python train.py --n_layer=19 --d_model=320 --n_experts=32 --experts_per_token=8 --d_expert=64 --d_shared_expert=0 --activation="swiglu" --moe_layers=[0, 1, 2, 3, 4, 5, 6, 7, 8, 9, 10, 11, 12, 13, 14, 15, 16, 17, 18] --router_score="softmax" --normalize_top_k=false --routed_scale=1.0 --balance_loss=0.00887 --balance_bias=false --router_logit_norm=2.0 --init_std_router=0.0152 --lr_router=0.00048 --vocab_size=32000 --norm="rmsnorm" --norm_eps=1e-05 --tie_embeddings=true --optimizer="soap_variant" --lr=0.00461 --beta1=0.95 --beta2=0.95 --grad_clip=1.0 --batch_tokens=65536 --seq_len=512 --train_tokens=357000000 --steps=5448 --dataset="wikipedia_en"
Below are experts of layer 2 (counted from 0) of a mixture-of-experts language model. Rows are named router (the router's row for the expert), gate (a neuron's input weights, with its number), up (a neuron's input weights, with its number), down (a neuron's output weights, with its number) and show model dimensions 0-63. Each number is 50 + 12 x the weight over its row's rms, rounded and kept within 0 to 99.
After each expert's rows: "comes before" lists some tokens at least twice as common just after its tokens as in all text; "comes after" lists some tokens at least twice as common just before its tokens as in all text. This comes from a sample of Wikipedia text that the model never trained on. Tokens count by the router's weight.

# expert 20
router:36 69 56 56 61 63 39 52 63 73 42 54 67 56 50 39 28 48 49 39 40 44 45 44 54 62 37 63 52 63 68 67 34 45 65 33 54 41 40 40 59 56 30 53 37 46 75 50 46 30 53 43 40 35 34 54 40 59 40 41 46 34 57 76
gate0:42 28 70 60 31 60 39 47 46 37 45 30 51 45 60 65 48 85 46 48 52 54 55 56 54 23 71 40 43 27 54 34 29 69 49 31 45 44 22 52 50 57 78 54 49 46 46 49 51 52 34 54 26 50 48 66 28 70 55 39 56 46 47 65
up0:46 26 71 50 36 69 34 48 47 41 50 39 48 45 63 63 54 91 54 53 47 53 52 61 55 26 74 33 46 30 53 38 34 75 54 29 45 45 15 59 54 64 80 51 51 51 50 49 48 71 27 53 24 51 55 64 32 52 57 34 50 52 49 61
down0:52 45 55 58 35 55 39 47 67 48 38 44 58 57 50 60 29 46 47 62 45 50 30 63 28 41 35 41 32 42 47 31 34 48 47 59 39 47 36 75 52 72 51 43 50 60 59 19 48 37 51 57 47 42 28 54 49 39 40 24 37 56 50 35
comes before: " in", " of", ",", ".", " to", "s"
comes after: " the", " was", " a", " and", " The", " to"

# expert 19
router:47 32 62 57 53 49 15 75 48 19 42 71 64 42 64 55 41 70 42 50 54 53 44 56 47 59 57 46 41 34 56 34 48 49 59 53 56 49 65 55 39 32 56 55 34 36 47 53 43 67 38 45 58 54 30 49 71 53 41 35 37 50 48 48
gate0:64 48 44 60 50 60 67 54 52 50 57 52 50 28 36 43 46 49 69 38 49 53 27 72 47 62 49 48 47 70 40 52 37 56 62 45 22 42 43 59 63 39 48 69 53 44 51 55 51 40 47 63 40 60 56 80 57 65 51 70 49 51 56 45
up0:58 69 49 53 44 66 60 67 45 36 83 39 54 39 45 42 44 62 73 50 40 49 50 60 25 47 34 54 50 53 44 54 45 31 59 59 32 61 45 51 39 44 43 60 58 60 41 56 70 49 48 58 55 32 63 77 49 33 46 51 67 62 54 45
down0:53 59 33 43 53 59 56 38 57 45 44 79 39 46 22 45 56 44 78 44 24 55 43 61 45 63 44 52 57 56 68 39 50 52 59 42 45 51 47 58 73 41 41 75 49 55 43 50 65 45 35 65 38 47 22 75 70 38 39 74 57 69 59 45
comes before: " |", "th", ";", " years", " August", " /"
comes after: " |", "|", ":", " on", ";", " /"

# expert 23
router:50 53 48 53 56 32 64 43 39 50 58 55 39 29 55 64 64 54 66 35 53 47 41 35 53 58 39 38 34 65 42 60 43 30 42 23 69 48 21 47 34 25 48 45 48 40 60 63 51 57 58 51 63 33 48 63 36 36 66 52 49 45 52 63
gate0:28 49 40 45 49 76 48 53 62 70 66 83 57 57 84 47 38 51 73 50 49 36 50 29 51 53 40 56 45 55 44 69 66 57 25 59 32 30 61 40 52 60 59 32 54 51 57 61 51 42 44 54 55 62 42 58 53 45 60 43 57 57 62 54
up0:60 35 37 56 23 41 49 37 40 56 49 56 72 47 56 43 60 49 44 70 46 81 52 62 61 53 78 59 40 50 29 34 53 58 78 33 48 56 46 79 57 53 44 46 35 63 48 31 33 60 57 46 48 43 49 61 26 48 48 42 52 44 41 53
down0:46 40 33 51 27 23 48 70 41 63 52 52 53 28 50 44 54 38 51 50 38 47 62 45 57 33 50 46 43 59 48 34 52 41 77 35 48 47 45 42 55 42 40 35 61 45 40 62 52 60 56 53 71 66 66 44 50 49 36 41 40 44 33 40
comes before: ":", " of", "==", " ==", " Born", " also"
comes after: "-", "==", "|", "Personal", " The", "The"

# expert 21
router:28 66 58 58 52 66 51 51 44 45 52 24 62 56 61 48 60 71 66 59 26 23 63 52 40 68 63 49 46 56 65 40 47 63 64 51 47 35 63 49 65 65 54 24 37 49 52 46 38 48 34 19 72 41 45 34 39 58 30 32 28 32 45 37
gate0:58 53 42 51 48 55 51 32 24 69 49 56 37 37 51 54 53 34 52 70 73 48 68 47 43 48 63 38 57 25 61 59 45 62 54 47 49 41 31 51 87 37 57 58 34 51 50 60 50 48 43 52 74 72 53 37 38 31 40 44 53 43 67 66
up0:49 47 38 54 48 73 65 38 26 69 53 50 51 58 42 55 63 44 63 63 64 37 61 42 47 47 60 36 68 38 66 47 52 57 59 59 41 50 38 38 78 43 72 51 26 50 36 56 47 43 51 45 72 70 55 52 47 36 48 33 60 51 59 58
down0:58 41 55 52 48 56 43 67 46 55 57 60 76 48 52 54 60 57 61 58 32 42 46 36 74 41 45 68 61 82 34 58 47 38 52 52 51 54 39 40 45 39 46 44 50 38 41 35 49 59 59 47 49 45 75 46 37 42 44 55 46 71 62 54
comes before: " |", ",", ")", ":", "–19", ";"
comes after: " in", "|", "–19", "-", " (", " 17"

# expert 25
router:53 45 60 61 51 51 51 42 39 52 34 41 50 43 70 69 27 55 47 38 52 57 37 78 55 45 54 37 32 57 43 54 32 48 63 33 56 74 57 45 62 28 46 47 51 41 58 29 52 55 54 50 58 79 36 39 37 47 38 58 51 53 61 39
gate0:61 60 53 39 63 65 51 69 52 37 38 32 73 55 66 72 47 44 48 50 21 44 70 49 41 55 37 71 60 50 46 53 41 52 54 42 77 39 28 34 89 56 56 43 52 62 78 47 59 53 66 55 52 32 43 41 41 52 51 57 30 41 42 45
up0:59 66 39 41 42 61 45 54 65 34 38 60 46 51 60 58 73 41 47 35 33 38 46 50 51 55 61 68 34 63 40 42 39 67 51 39 56 23 47 49 56 23 54 33 37 55 68 63 53 65 64 58 38 22 34 49 39 42 56 57 54 34 43 42
down0:38 38 34 65 55 62 47 42 61 38 51 50 44 30 42 38 42 43 46 40 30 38 56 54 66 71 56 49 34 50 55 58 60 24 61 55 41 42 31 63 47 29 57 44 61 59 53 35 48 69 60 51 45 40 42 67 48 37 38 71 54 54 34 48
comes before: " of", " was", " is", " had", " were", " are"
comes after: " the", ".", " a", " that", " where", " as"

# expert 16
router:68 43 51 52 43 41 52 37 53 38 64 51 42 46 59 43 49 57 44 52 35 43 53 56 44 49 30 45 59 31 64 55 43 23 42 50 33 47 65 57 55 65 66 77 44 41 47 63 36 63 41 51 45 35 52 31 35 17 49 53 35 48 53 31
gate0:44 49 63 70 76 22 34 51 34 58 39 39 49 78 57 37 40 51 63 51 62 50 50 72 49 51 77 42 61 69 72 60 60 61 32 50 43 55 56 44 58 61 59 62 43 66 51 47 60 60 35 36 44 36 32 48 63 61 38 45 52 59 38 48
up0:52 57 61 80 74 34 32 64 40 59 31 28 34 62 55 30 51 57 40 53 60 44 53 77 62 53 64 39 49 70 68 57 54 47 57 41 44 51 39 47 56 69 86 57 48 71 50 38 69 66 39 46 64 49 40 52 53 58 48 68 41 48 48 55
down0:68 25 57 59 70 41 70 43 72 41 25 33 29 51 29 58 34 59 71 47 42 23 52 49 41 51 63 40 50 30 61 61 60 69 43 34 58 57 50 62 62 51 67 66 54 43 64 65 62 55 56 39 43 61 53 66 54 51 93 46 40 51 56 50
comes before: " |", " York", " -", " Zealand", " War", "whose"
comes after: " |", "|", " the", ";", " =", " Mass"

# expert 11
router:28 42 46 51 53 56 64 53 45 41 63 41 27 55 42 51 70 36 33 55 69 60 62 34 47 63 45 73 38 47 52 58 63 31 26 51 66 64 47 44 25 46 62 55 63 66 36 57 54 61 72 33 50 54 72 35 49 47 75 61 61 73 44 55
gate0:58 54 41 52 57 38 35 50 61 71 34 44 16 70 45 31 58 47 34 54 62 53 24 40 43 63 55 60 60 39 46 69 63 41 42 42 36 43 65 49 38 48 45 22 42 47 57 68 66 58 66 59 47 37 45 40 50 64 42 45 50 55 46 48
up0:61 77 33 58 51 37 43 48 59 58 40 49 41 64 44 51 53 47 49 62 61 59 15 36 47 54 52 50 51 45 47 74 73 51 35 32 51 45 51 44 59 55 43 30 35 50 47 63 64 45 71 47 51 55 59 39 57 56 56 44 41 55 49 48
down0:59 44 55 37 46 66 55 49 53 56 35 67 57 55 42 60 58 59 58 44 32 79 51 46 59 47 38 64 38 39 45 60 66 75 83 57 36 56 45 58 44 32 47 65 48 76 31 33 42 57 61 34 47 61 55 45 73 50 50 48 34 49 56 60
comes before: "\n", "|", "-", " ", " The", " 0"
comes after: "\n", " ", ")", " 0", "==", " ="